From a checkpoint of a small mixture-of-experts model trained on Wikipedia.
Size: 9 layers, width 256, vocabulary 8744, 58.5M parameters.
Experts: 96 experts in each of 8 layers, 128 squared ReLU neurons an expert, a sigmoid router, a shared expert of 128 neurons.
Training: a variant of SOAP for the experts, 2115M tokens, 8069 steps.
Below are experts of layer 3 (counted from 0) of a mixture-of-experts language model. Rows are named router (the router's row for the expert), up (a neuron's input weights, with its number), down (a neuron's output weights, with its number) and show model dimensions 0-31. Each number is 128 + 32 x the weight over its row's rms, rounded and kept within 0 to 255. Numbers have three digits each.
After each expert's rows: a language model's description of what the expert responds to; "raises" lists some tokens whose logits its average output raises strongly, later layers aside. This comes from a sample of Wikipedia text that the model never trained on.

# expert 48
router:148136138136112122151115111140129159100147096166100192132121139088134164117160066054163127116118
up0:135064126101112147114147132206114149131084102097115105163159067164141125098162127158068112080157
down0:142182078104180135110132136135139089100107172165144145116157119124116127161123158129156077123143
up1:148172094166144133127148138174142080129137162144206130114095141145109116118095076047105168136098
down1:118160160139146108109119164110132154071128115128095123083107112144123192092104106128149061069125
up2:134122144161133088107143102110139129152111155134194066186167115171154113141108082149081129137148
down2:146112094163170140128130197098085082132135059134128121065130076162123146093146127175194163152164
up3:144122103131095139097162117073127119185138172114078119075183114087204163117117157136150137187137
down3:150114171091118122151124179138142118105136095111127139076122105119128168129099095132176151089121
up4:151178102138158121076129163161172146145155134130173143143143177156101143124135128178154147136099
down4:088084129147106170175097057118095052148126103140115094108112125085141105083082067131130089153114
up5:129106095178153166154154174097134109152130129100167096123155086162148076071084130122161119167102
down5:221155116168122059123097102181128095075161105122110153087131187100076110136178100128148148106105
up6:147143135131134145172097111135125118113070070100130155121184103108101147108139056120152127161101
down6:179170105160107145120150077125134109141125133159114089162122155166148059146099126104163116164093
up7:115108120126150178155064056082133156099159140107176166078156128074182163139105154136134139166106
down7:138100129162175149166106144107123100170138092170074070160129122129121138149115085153167183168144
up8:091139151149133169123122128106117156108155139145159161132142125106147133141144114140104136150140
down8:140152119102097066155114125113136137133155159106156178154091108092121142129128124080101181147125
up9:095134135129135103149139186140109161154045140103137149155103126107198074065088112172107133160127
down9:166137085114143145101132048111146085186148135113113138170111148206110112145208095125142132121135
up10:132219128143138093142147134143155141172157161117138120115160089136103163104143154102179172090123
down10:123164083112133167094130099104142144166093140184188144149091147124119132177170172110119177118142
up11:101172169210143134128108170121105144132153123089091110148156141129164076106108141156102121131195
down11:116136108125057176086112133173197147157131098184094113099160120172095136139151101120120105132110
up12:133133102102148155131168102101152141096156035113164143117091185150151116098187133149174175123171
down12:143131142125129132078136087132139091179096088214125101095153087104163150181160122138103157117133
It responds to: Commas and semicolons
raises: "ly", "mouth", " then", "born", " y", " and"

# expert 39
router:189135163102095106208098106138112156085091126090211162147175201021038159128163122104147149181135
up0:141189121113147117189130039180132058176087064117092121132120110139122119099077125080118114153148
down0:193158151180128096096121155089121181135116095124151149093116162154153100124191154094082103128080
up1:157149182109148088159164110123134176121115109129145124123126116054078103148118110101115185161083
down1:062135108135142147147177158117108102132160136146150094128133159110121139098079132146113104144172
up2:085180131102159120183149097093097116142133137135179096080093122121098115084035116099146061141075
down2:161105180168104199148179125123117108104091124173102092116155086153121180142082092107153153144079
up3:130147097079136109101132125091060157107079131158115075099134167059112066100126117082135190132126
down3:175115127171082080153113153091105116056117142162113154104134149119139143117205130121044129097074
up4:108118153149140169141126108117143121145161131096155103139127127161149097161127104077090213060181
down4:171184079094096123140084199102124148082193065168139134169089117140100109112079157147177079143101
up5:124095153217109131154097100184113208142178113098100176106078175147154158163132110169128111116101
down5:123042114069125129164088138083056078168066139076169123115143133104130160160147190101124135116115
up6:152161160120147060077130114192123126152191107122099108109185085101107111115115151169164110137065
down6:111158171109092135195111181137164143129125174139129104117137138147103196123109128126163129107137
up7:166147171084125202178121147115127123132165183135111101139107106118101143143149156164121119169151
down7:124187145126120095052128122165095100102172113106126142151132161139114144113119098107112108103112
up8:066144128130074134105118126097124105143126149102121144142093143087128147101109079141128150172118
down8:089146130147127142094103088150132147086082144134101167118108084136134136161104152091154122131162
up9:094123157109135133170124147060125179092192124175119079106186123101132171094103160129141160125152
down9:143115094098144124116105163201142114138109129136067151155100145138139120152169090151181069079104
up10:140153088140106140132138120122119124140123072119102146133110115056148147085139140162111128100084
down10:122198147109105153152091190153132182118068109129159136162099141188143148147124160158084123116088
up11:128090165096089162117119117151119133144118127063174181123113180174133161127182150177162072095151
down11:157162131109146069131182098145117110077139126139119145140145154128162105112102103121091124085126
up12:166098164125146113149121088142144088094129104072151160145101114145088113101147152042158127135185
down12:080107167135144111161079089167132110140164117101102136145132129144094108111161122077106097102063
It responds to: Vowel pieces in names
raises: "art", "ord", "at"

# expert 14
router:137124125138127150162120137117126203108137075110154124076146145025178173108120118114147154128064
up0:129113157123151150127128148147098100159110140121044088094166054107157101140160106158160134163149
down0:083154101144127100125096097167163141128120112148118180170098142133114088144170124099126116118113
up1:108130113113165175147148063147129138146148194096120129133131094089206155129141123147133119146087
down1:175108141117090131149110110099120142145129135134098153136147138106125137140119130080106142133146
up2:136150104113161180089151112120169172100083126112122096109111145087128110154085135142135104181102
down2:122118116133052108145145078111124146171133111154151126081157113104083106073185159124071134058164
up3:137130161090051128119116115105112149205126124138083160122193120137072127081118162138074134163126
down3:128110094128177113093206153091129112117142139120115137129130149139143135091108132130121093074105
up4:143126127125117131143119183162160163129096188158077099107125146133152123083191108095097120167121
down4:122179127142133111165124178148152088104165135155154151128102131155148060069156126108200079137145
up5:159105095146114074139093124149148147109160117129120094153097099092131140087152102136176141106136
down5:140164094085103109112110098158140121188104067146100161133092105117150147149119098166152110159143
up6:081136127141134143125159128140176097095159135125123107141128101164116085147091128110117071159147
down6:139108115104140159107115095113130128107128176101111182205155122161131093155143089124102103086142
up7:139153151166172082119113186170112152100089141110122095088140120068150136173115148101107101137183
down7:161100166123179120086111112204139106122127061096174107097112145075092097117097157051120182111134
up8:103071157117135158140158101131166102141080154116121172154064150067154121099134108125146123091165
down8:180123153174075071136107037103125104180126136147149175109104126135085083157146115099129160114141
up9:132156147151097187173141144127073152159168124149107137166128135086086138161098141129094145162159
down9:153155183150114162142148178072088129128085103113070121104162182136086085145128094092131144117118
up10:148167159108122137097133118144145009123099151129146143091123135123166050134115123155050182143112
down10:152131198111115161122098094128079199161113171073157103173165186094123150082137225163195130181093
up11:122105104093116152216137104140111143102165157114128109100167172115136136120133090126095177125143
down11:129094122153121125072119147078116118126104121150132130151042097123134161156090180163104108116137
up12:112177167072160157134100158097162115157214143132109188122122187124138166145156118121146098138141
down12:149097133131086108089139113091101159109109063139161105107123108126132147138106129157093117082128
It responds to: El, le, z name pieces
raises: "b", "h", "burn", "c", "che", "-m"

# expert 23
router:104140175161100090158143151088138144104128140188119166172141118106181132143106088147159125116075
up0:163097137137126139084125088111091143109173113140152169132153153154074147104175056185116170135123
down0:079172173127132146137155156162090107121104109158082121126111132156159117131116126131110098175144
up1:126107120133113164111070113114086162103136101123130121107133122134148073169131117132160119122104
down1:156058142077124123057116085092105114149114132080095106145148147128146173060072162120157160131095
up2:178127119151131130141163121122146109124109124076111081121133106118112155212151135114126140077108
down2:096119124162201102137075089141183164143105102198134135101130113183156140097092106110164165181172
up3:140126134158144170134101100088098173099094135057082136128147148125131123171102122117125103081157
down3:132147135095087097111107146123121060162103139163108134066074118156119166146077129105139147150069
up4:086117136115122141178118109156116141105115106184168161141143129127152140135097167121162141130106
down4:112152099142127183137080128136199179110167128138163130022087077127103077172153158148117088101106
up5:114091119086112121087124129156084064161059121151120184122148094116130047195091107131094116130120
down5:134160126138152140166162128123146130121093085156076134173108104072120119110131064165133120124154
up6:141124111118150046183145064133120146125122100087111110076104155135147142152176181211158092170159
down6:145122079109147142104092184104086089173185088087113155124126083123148122114062138137141112095093
up7:127121159133036095109155089142152128169120148136164086139144141144090060133102107125126119122125
down7:125097171100105167090079111087087116097111176147111134068109148105157183139192111093118132143160
up8:094090099102157118170158130153109163043070091165075108164072164104106121107103091189135137118108
down8:159098182141135183084156170102128132100161110190158127143183137095124139121151078090080160119114
up9:135025143072092102146130155061175078167159111130175112134154126150168098148121122119144095180144
down9:124129160193174103092108183165053139089067100059076152090126123129161165098118106153171148131164
up10:143169193094148140108099146127130130175134188097146163125176114092163133137140079120136165103164
down10:129053133167091212156144151094182156107096096115126109186097181102101103166160112132084154124108
up11:116178120129120143169146127118137132165086149147044143080109118142152160106204088084117112153119
down11:094092137121118152051103104155127170184099125105168128110097127138102107127090140121115098081098
up12:087194149116178111116142094107151081202180092107169101037155125174132068130104131150154082124133
down12:141127077098138138152113119111136101106161105157128133138162141124119114087131087147118174157059
It responds to: Conjunctions and comparatives
raises: " she", "ever", " the"

# expert 57
router:136166161165165115121121120075166166155085091098169132111097106101117091131111076127198192131110
up0:122173120107168156114107157135147104112121097101129124118146120114176117159126089080074148168137
down0:141086158126144035083101039166148177118112129152152158152123119155078113078139136165167109087109
up1:138109161133185071119110139182096122112089159122110127068155130090124142152153081066090140107136
down1:134158093035097168132097070135031066161130084174177156072135153123139128180158105163144081088099
up2:110127086102179142145138166152187111124198093120120123098151182089120131156160165066147108109029
down2:095128089117166169110114101048064111163103098185137151126136106179084127139151117125107154113162
up3:119134129163143131120160112101129124159161065177135090111111129119072129080096120126173155123146
down3:162147113065112095126102133129166091168127131102121139149136085098087107123118127085091150076109
up4:076123108082190104143112117102101153130157111093093073111105144145100097188064088167146142116122
down4:164095101143111102121078064065092111081146132150192107125165150176101060089168135152114102080148
up5:129105110188180168128057182061126131063127131105148146125121116103117142109083109119110151139110
down5:158147119093140128175072232108143161118149196135157107105107124149187156124132161160160156140149
up6:029156119115121176108144139139124102107109116159110111177113113082101132204137084135161109091137
down6:103141105142170067148150150109108142127108166073129091147084120119093099105152061107123198117116
up7:155175168159170077074074141137069129146161167136143146129210152101105057171118093174165098113126
down7:126030099162114084144148182097186202153128114116083137170173087107114138137140118154057158093145
up8:156142140149146114089128128201146132115127096164109091142171125143119156104154091141090095205131
down8:127146171187097133076177165083139131122124112105117121147125102070125163156103128064176130104134
up9:181101091124112140109104115116148099164092145137132110120158138096078117097135195070154121155117
down9:062095121084178081202145155151060140142078118132171132129098056146195128118107124172118126102081
up10:106133107168085139147139176092164118176099130130087101040160085135111109134091139138193166189174
down10:125155144186117171128140115165127060118102123165165075081061087148140105132167157122106108121090
up11:162149158123152123142084175110127122160173188154101119071136144143069144093131116076221185163144
down11:113142130120091053109148155124155160062124059129116122128134098027192072115132172112142096073127
up12:135094221106139186094100146160143123116167127143147125123113134111124154207160174149138139127142
down12:126139156127046123135192099147174144086140101161123134123104114116098107090133154094113086159140
It responds to: Line breaks in lists
raises: "-", ".1", ".3", "s", " ==", "="

# expert 10
router:120112167096148116145100135111129137118162151218130109084112146142118140130117075095135179144107
up0:098161107134136132102141101175093196108111138168103113088159155176192137148137109117081093154118
down0:091140168128157059146141152124122089092147153131125149154143146080110107142140169141149126094070
up1:125112109089173139104156152128197191091159075101142088108115135096099085097157075127078132187110
down1:098111104088145144069110105155143116072144119115138090168096170196148138209072129146174100144076
up2:155140078164117108155185168172121141130117130132113134152123065122101158091142158124003095126110
down2:158129105093145093072044082100154098086115128152186077140144166121166098100143114159146117080135
up3:094166130082072165097101151129088117196086192078134111148120139152173066118130156183206147153158
down3:116095142164146070137061143152156068179078141130105147090169117130159175144110109146143221133084
up4:134139139187142158120114138098154105183137145141170148141076086149115037126117144165168115179128
down4:134098146107169090099105049155109069098131170085115114127087170122158179166162147153119159189092
up5:104139159131157136123097151120094099117109115113121118143098149084154127180159124143113093068115
down5:106175159202183150094169119133116132106156160069158125180102113076110140101165155094131102152168
up6:116121128148207118120118101150093127160131076090143131085076118135164109116094095128104104111193
down6:146098177080166128077134129157135136086153168171126167115171149107115033124131066083103189082143
up7:112135106168158097089096105118116094117201061101083162064076155142148116150120139100095142152150
down7:112166158129136137133118095145135135166098209077193134162086100158091092105102137076119173094132
up8:171128203160153140178127106169162107153083103092113149179113097113129124161113124143141111148146
down8:125104116112087158165110171113067118149091077118109115172086149113131159089129121178120120090169
up9:107124103105136124152146124173133127097137132138189104075133193115141138187127081091126118096112
down9:151105038101148116134126173107157206166140108171099124170131081123132065121130113157178174165192
up10:114134116082142064112103130185151102119117148148144095105113182058136081180112171090174111134102
down10:131102107157091087148101125133095207176187089168110183103107107157113117114043107120092135111170
up11:150116123134174107126115105098080161169100108084185151104062181127151160101086135132143100138137
down11:087137116132150136135065113166175153147180131126143095090177126089190089151123178111143117099122
up12:163133095126139127133153180086142144144116126157140103133144100125147055141149149061123133139147
down12:122127128121102149108103153220135093131166193157143111095074106129094136156111162139152136122103
It responds to: Capitals in abbreviations
raises: "urt", "est,", "ord", "est", "orld"

# expert 43
router:154085126106215129118103130106100152076216120111147099141115123067118170077093124115157177099154
up0:130112093121146082125119148137131093135127223140136125103127171150196147075094103158153119124138
down0:115089188173104162139111047124168150134153123116117185145125134073090175150126163140139079129141
up1:187160098151113137117077127146174178143122085133129157139128097104144139167154167127207108143150
down1:101095142078129111144201117117103128152143125126140092089157115099138117053131119122140095097136
up2:157118149142216116144097099093127076128128135104093135119100102161109122108152153084109165123098
down2:075081130149154149165106082147151072143096125154122091164163107107126102186110121169188091124133
up3:115095097077187138108151080149059116059102107133111113068120144140067138132220106084121080145147
down3:150114144128080112149113145159124125155084148148136159154118166133136100107066146092156191148094
up4:150128160123171167162127131119176143181125149092134132071111165129131151131114115119181186144139
down4:091120156138124146118099146201094138126100101141133070113121067084118148087095136144127131164121
up5:143073122166233129060113085099150125085121152133071125113071082111135143115079139137132173081089
down5:161182209175089099205108147150101103146098159134189156092165150186133086160145098136109097128170
up6:101111165158160180089170130104115173097128129116134151130164147095173161103125194124163126115138
down6:128091115126139115151159173126196120169128127074097188119087081115080137160153123173108155122113
up7:171107202154148108174124091113111099136130136091136107116082129081156074167090118117177098088145
down7:141169047125083160128113121161124120089127141145086110099109134106082112205118099138094170114113
up8:128102136102133078146149188129133123150161107152145087143088112122096140120070100156138179072108
down8:120131096121167107131131186129177098090134090105125141158134101105133136146106092108189110063132
up9:107106129171095157130115192126103129101137080105120104084141136145125159119090097100118136173113
down9:153143147082160159084079067116163093086117134090131063187164080097098131182115053186136090115124
up10:106140121135086095124115122087142099119153078146102202149131151121156092080169162109095147171124
down10:152106062102137170137171150153096143114147135113119102118097101077171171106113137153099106167135
up11:121080110113141122142118102134097144111155138093144080143120158155100113112108152141103134149149
down11:121117122158112141158066185120132162124123174158137124034115100110173118138111155117161125125103
up12:133091150157158116142121111158119098093191107101097129145184170101084167058096127080136164089159
down12:115132145140144201181083157114135112110114131094113078109175140190110134198175148148093150139112
It responds to: Geography and infrastructure nouns
raises: "teen", "ial", "á", "em", "ā"

# expert 42
router:109095158160130104166130148130130103093123125156189177107170179126099187114073119071150155134124
up0:055138151092072123183078140132162101083135117119172176124141042130126122165099121092105130164137
down0:174139123187147152135185142114137085126114126147161129141099108108066162074139160111127099121185
up1:099145129159148113130112156206146134178156086115164075121157196119110151146167165124129103133103
down1:181126115177097110104149143075139104163128129122114128047142132122179124106144071176082127122186
up2:179062139097120132141159131201135142077052149153121156117081066117060161153127085115171119126179
down2:097177134151119155151121108138135094110170118128093107169124125138160156160136164062091151036123
up3:120104177118098126131160090107126090190112114122154094165112127119099122163167160088131097163093
down3:175144119095141118094125144200110228152106148162121108097098146147100138119119120126098198137121
up4:079059141104200112119159052112065146115098105174089125108114122155139141116139134118163110120133
down4:143135088180097138184115185053113080134118153126054115182137128112092120124162105118089122113145
up5:098130146129141120096112079063095109165140095165094173110119159125104155120112137105119173111113
down5:115132091104088137094130100137054170106103169144111147164095136108133119073157125166152169145119
up6:167049142190119122169111089089180144106112120103120117152123134137160139058143107102110182167160
down6:105128164130114127089125136193174078145128062123102120104167109114140116149097167128125141096208
up7:137060082119169091187165130096129141108094111121168125112127151092150176146123125150155134111170
down7:167138155123124065089116139127190142120138090135146125133128137165084091073199145105097126068077
up8:104129125159097161172152181124130163142149159124077123160154099186110143129193116143145095166135
down8:138154120059161095176099085128101135104136124122126145128149096100152086095093042125177140126144
up9:044117213149092114146124123127129140087168131127149144084138129124127181091129151130081136150113
down9:147146189176102153115225111089068167150113186065130151135124150173149113147120153127106143130146
up10:139172123134148093115098139115085134146134143142188141070095098198103143142141159101148183126106
down10:050135158217119125129138111125139158078158108145110083115150148120107176134123127131143069185111
up11:155127103187157170107117124118089134142118161150142102154178126121140104163146181191119072103119
down11:101106152123106172052121151156158147114128085104140068092096108147134127083125201078064107082240
up12:082166133083121193136165114154118094120112124117096093136149086184178134170099148152129170222165
down12:146121111092166138189105197133104112098129134141129139068086133157097129117174095151150061056163
It responds to: Table row breaks, prefixes
raises: "|", "ity:", "is.", "on.", "on,"

# expert 22
router:129130181182171126156110123078126133156126074115126131110118153135095184133164074096215156158027
up0:063187209134126098094156152146131117119092134094083150155083160108140170136108083140080203149072
down0:143154159145114200151068134180119093121172117205128198179137057110078092127138124141111100175181
up1:156164103095086084127166103131109115156174118094130127153105118175130164155122137136090142138123
down1:109135118097052134057096183149087096186163101120139086165128113127146116099147138109143156100167
up2:139104102139155073115147091156118146128131109112116161166124181140128119117092100126123124153097
down2:151103128184172174118093111064140113166135125066145090112132109104150056092126112134155190123191
up3:152121142087062128109103102107083147168078172153137136115098167134092144138129076132136117180158
down3:141094106141150097160120146121115092130087054083123130108137104073146110190125155108163126122125
up4:108108083175163119085115115134129097118110121119144184126158061146110101123092149122148085131143
down4:101156159099110099181110112125145152174200110164135139155143128151151102099080074122133098156165
up5:118174138110112166148119123147123122126119108147064117166084085122095189112115136125114102155093
down5:168113140115156131166152152124179158160098160127126114115150171159160137161161155140109141125088
up6:083135111139160110136111136163190155115172131092081125167054176193178161127091173148080160139103
down6:197134159123103141109123094144102152174140137135180100154071089086106188149133158092164113151032
up7:072174098135150138107194208011151125148122056121157120086129148144101158170097098094120100164097
down7:127114114109147086151152118157168102113118158159116106125132181126114244143107118107198154160123
up8:138131171165098113170092109193165144122102167081080110147119166047116112082109145121114144028151
down8:093087117151148095143142140121131127192133131163108130069087134146199188106072096116136139180100
up9:122054119195205126092112161133158116153130137138126167141133073114163154088197067130120085115200
down9:134158139120151097149174138158152124153061146148165091133144156129064119089137166115163177187111
up10:132174148114145145113170090085061103101123096137128082053189150116143110161138069116103090162119
down10:095107169135080069117096166119149164130136171134131168113091112142101110060140090135117065121116
up11:129151166098215147114095153130121119115099083098154157151142110163128171162096110098160130152115
down11:077075125146085165119127117134145138122119120108072140144129098163147118157204143137160147035144
up12:211157141149085091148155165131127189189130094100142124162140109129055114119096168099121175105072
down12:099092149138098078141067109103047106056081167156128179130140145126100160143128154143102128066152
It responds to: Line breaks in infoboxes
raises: "-", "|", "ial", "ative", "es", "ship"

# expert 45
router:085063144116165105092067140137090140126170163115100178147107163094139144158104095097148132156063
up0:156105144132110172123107123071168141129118149115107133206075169161134144182088201194122165164107
down0:061086138168149100137118124094086102108120162103099111071073150141122099081133099155111105093134
up1:118131134107181153077087130099004099133122130171128127117184188121131114148085094050128113110125
down1:234129070151104123157158103139168132132100159051155169161090129141103153156163109158154159127170
up2:092077186174102104155128092181117144155124090124196157152128177115095107103122149145184116114116
down2:120132082086094127131137115073164164108168189148140098073104138076125151145162091088087175128136
up3:129134084142171159165114096119105165155138113127147138141109134103075129144127116101119143137128
down3:149046180099121111075130143119134146107092143133162161118146110134151066163137165169122087132074
up4:068104094150097112145138157141122124140124195159126101194129079131170113122147121143151124127091
down4:118159170127169145178107124114143155111171144078133142094138069119075137118113111140121098122150
up5:175129148044080094090126110072135069085145119141102215141087135112154128154141153194137111138169
down5:138173147202163092137166133082107150117117114157104162089096109198173109129196111138133074101093
up6:180104089112086067149148146109111103130095131100129158110096095179138142124120117204100122118062
down6:114151104183138154138110116128164112127139108163134115087114160075115153137119122084116157122149
up7:110086174117134129135137132146155148141096115124114152094132188088091161165132154124094108127130
down7:073123102153098163126117116134145134132149153098105081080143154148174092165099120075174185131086
up8:132188172123087138111133128135138155096058087121130113115120099067096033121121164149113116179122
down8:097121095168152144159172096160158129143124121176146126183121102115168179168117110100094154115104
up9:168186110118109140162115110113065104068212140097126146123169146114102125200121127105142087098139
down9:122148170105152123148121205126129107139019093120152073150134108131127134122134095117150096164090
up10:104105137113155110156176122090132199156172121148130162133129131172091121093183114126134159161134
down10:113147109138151141083100102148064155105158128121165107046144145156163162092116157119129115066194
up11:086123111212169104197137105108123137091152153092165157191127094092090116138128132115143145109217
down11:149118136094096141065087171122146102157144104170151119064126189125197146102149131172163132108092
up12:176054164090105146176115146131149146162118119176088125099091131114114135123101149150127057145103
down12:110130155134136126090132119089110163084147154139135095093131092134120100095124164167135111122136
It responds to: Periods and et/ot pieces
raises: "rell", "ointed", "mouth", "ason", "uency", "ley"

# expert 15
router:157050140189137107166122158165123189086137120144125136139163130100125140123143093083150151121098
up0:125081128138148101151152199104076194139115128118144159134111154175158138111166150152133114128139
down0:119121101152102106122137044147180097139138063195098102083157063055104187187076121114118141154098
up1:149119136091134131132113146128136170082093063204136080134172066123125097091122157091155078144148
down1:152138149111152164166164123107131025126103135053148142158143121154157141122075123127100130091157
up2:126096123091095120101051073110162136130118109149158225153100104132116132148124122115103117125128
down2:127130150143105153152108137191112098169089120098180115129167175140125166102087123072170157157121
up3:133126123094179095156113096180084114157160131143141080178086100135161128080174134168125129168168
down3:072147071103143106129148145092086132094235174083122124096115086135145095154129177094127108133103
up4:084102101053102110152165070092148094142111040110069188132113123119151156118145191117156167121123
down4:176141145217119136120146053177128120185212189136124030059128104092146119108090059127142118185109
up5:127168154134170141082102174102144172058139121154146186118123162129142146112137150083165087149126
down5:158091138116086153119137174215121159087105141079123100084121139154152157167170091114151159132166
up6:134128141170123153119111204191100142111133131141113063148159128089060156101146149156132132189155
down6:146130094115116163161117100114139090121130120123119179158135135089219126179069195196153088086190
up7:189118110173139125110194183149158152185154151168107115154102104108118109133112168152133166116075
down7:066115164150112153094112152157163103091135123137155117193146117077170106125088142137136060084144
up8:136126143116114125141100138172120085197121114123133182153156083072112149155139128067136153148074
down8:157112112183127146165130091125143066158126168171140096158117217150122109183109129140143150105125
up9:128164145140150147088153064131135113101115153153090139167124079078141138066151123000145131126147
down9:148073106136108103150125129112124114131096091137175117119099132103172116168139135202146108072097
up10:116126138162162144094136069118138163149164127148142146102086131099168131085137139067140149187077
down10:164109056045099119159082193131135078127144117119082078134126100108157147173106135124096128125144
up11:151100193126176145153022140139089120102116147131152072069145129113145163173111152130124128155102
down11:081086127088149157081110140025170135167173127205071170086120133166105157146139108127161144152104
up12:152172178131108140016139081137146107137192142114159103191144090129135148123129099129181126124149
down12:072138121125150128204104187106088116167106122141109206135145145111121185151169173083104177128117
It responds to: Years in dates
raises: "et.", "track", "ain", "bour", "rop"

# expert 61
router:157162194121194081158093146109157148149141134158182189140101114114108133103140048119132174151117
up0:115148129125090140114057163121109115051162114124100149076178120171124119107108129121121137123158
down0:121110135136170152131122124115122123195162182099141119153087139087180193135103132113144159093080
up1:187067187180163147102190093183089168127156161126184150117137101092148124099125125160136146157165
down1:085147093143103184146066113110121124133102112166125075041146107147130122142123137130143155161163
up2:173124122158154071143112170128120103193123087102107139136070118113092123095124120130110101126137
down2:148189162175097132093140106128156084154148125152117110094116112132095058104063082107086102131121
up3:116164123084173188143104118150117181105138156097170153133080132123154107155120117077126096131167
down3:117078121134090027107102080158147082159131116127069184137156131111111127095115175139157126098091
up4:101127164172180198154124142147122142142174154142159147074124156118134135128149127108134100169133
down4:158065110126116114159127163164135137086098113046122052122155106132103147146107178115114147084123
up5:177145110094147168109122061123089140202106133106162125170093091118181185135098118130128142143111
down5:052140167131134054183093154076114161150114189127134112143124145132171083127177118092106171154157
up6:167139071087183183134148168155142125125177173083110186087117115115111122126126140115142142141159
down6:151149139177112151098171098141153178133099058124162179164083107137132063118169125111069096077126
up7:108087119194137136188141115107135098156112149124083177132111092081139131078153113146124035136169
down7:145193227157131102072135113093094138159132119180113112097149112147112109136097101143149144118122
up8:164102096132101120158151099098090075123125162192137141181120103143189137138175140083173115115111
down8:087145125119132146147194155176168164082103135139110100167173149133100128181084120149113085142111
up9:131169102110088136158119172131120117214159111093077182077109159134108121144169121132122114137124
down9:147120144045085165124043082133142134133148095130074115081129152122079130077090127057165155120110
up10:118112122184082104127130129155099124051147155166140174125151174174160110156167144173156087155107
down10:187121099077109099101111121167172125155139107135081166119132161115102095133067197133134193172114
up11:083113129103092112121154123169146135124150042156151120116164141171136101125159102121128074158109
down11:120112119171070102064169189103104090142163083149111088142124121142123100115112158137099076111100
up12:162164157084114091129178140138106147172088153122082129151118070127092111159127141106208118173090
down12:138105144100109154128101167096107085136163124106100146096119149143195080109147156137120096108165
It responds to: Standalone small numbers
raises: "hip", " times", "inem"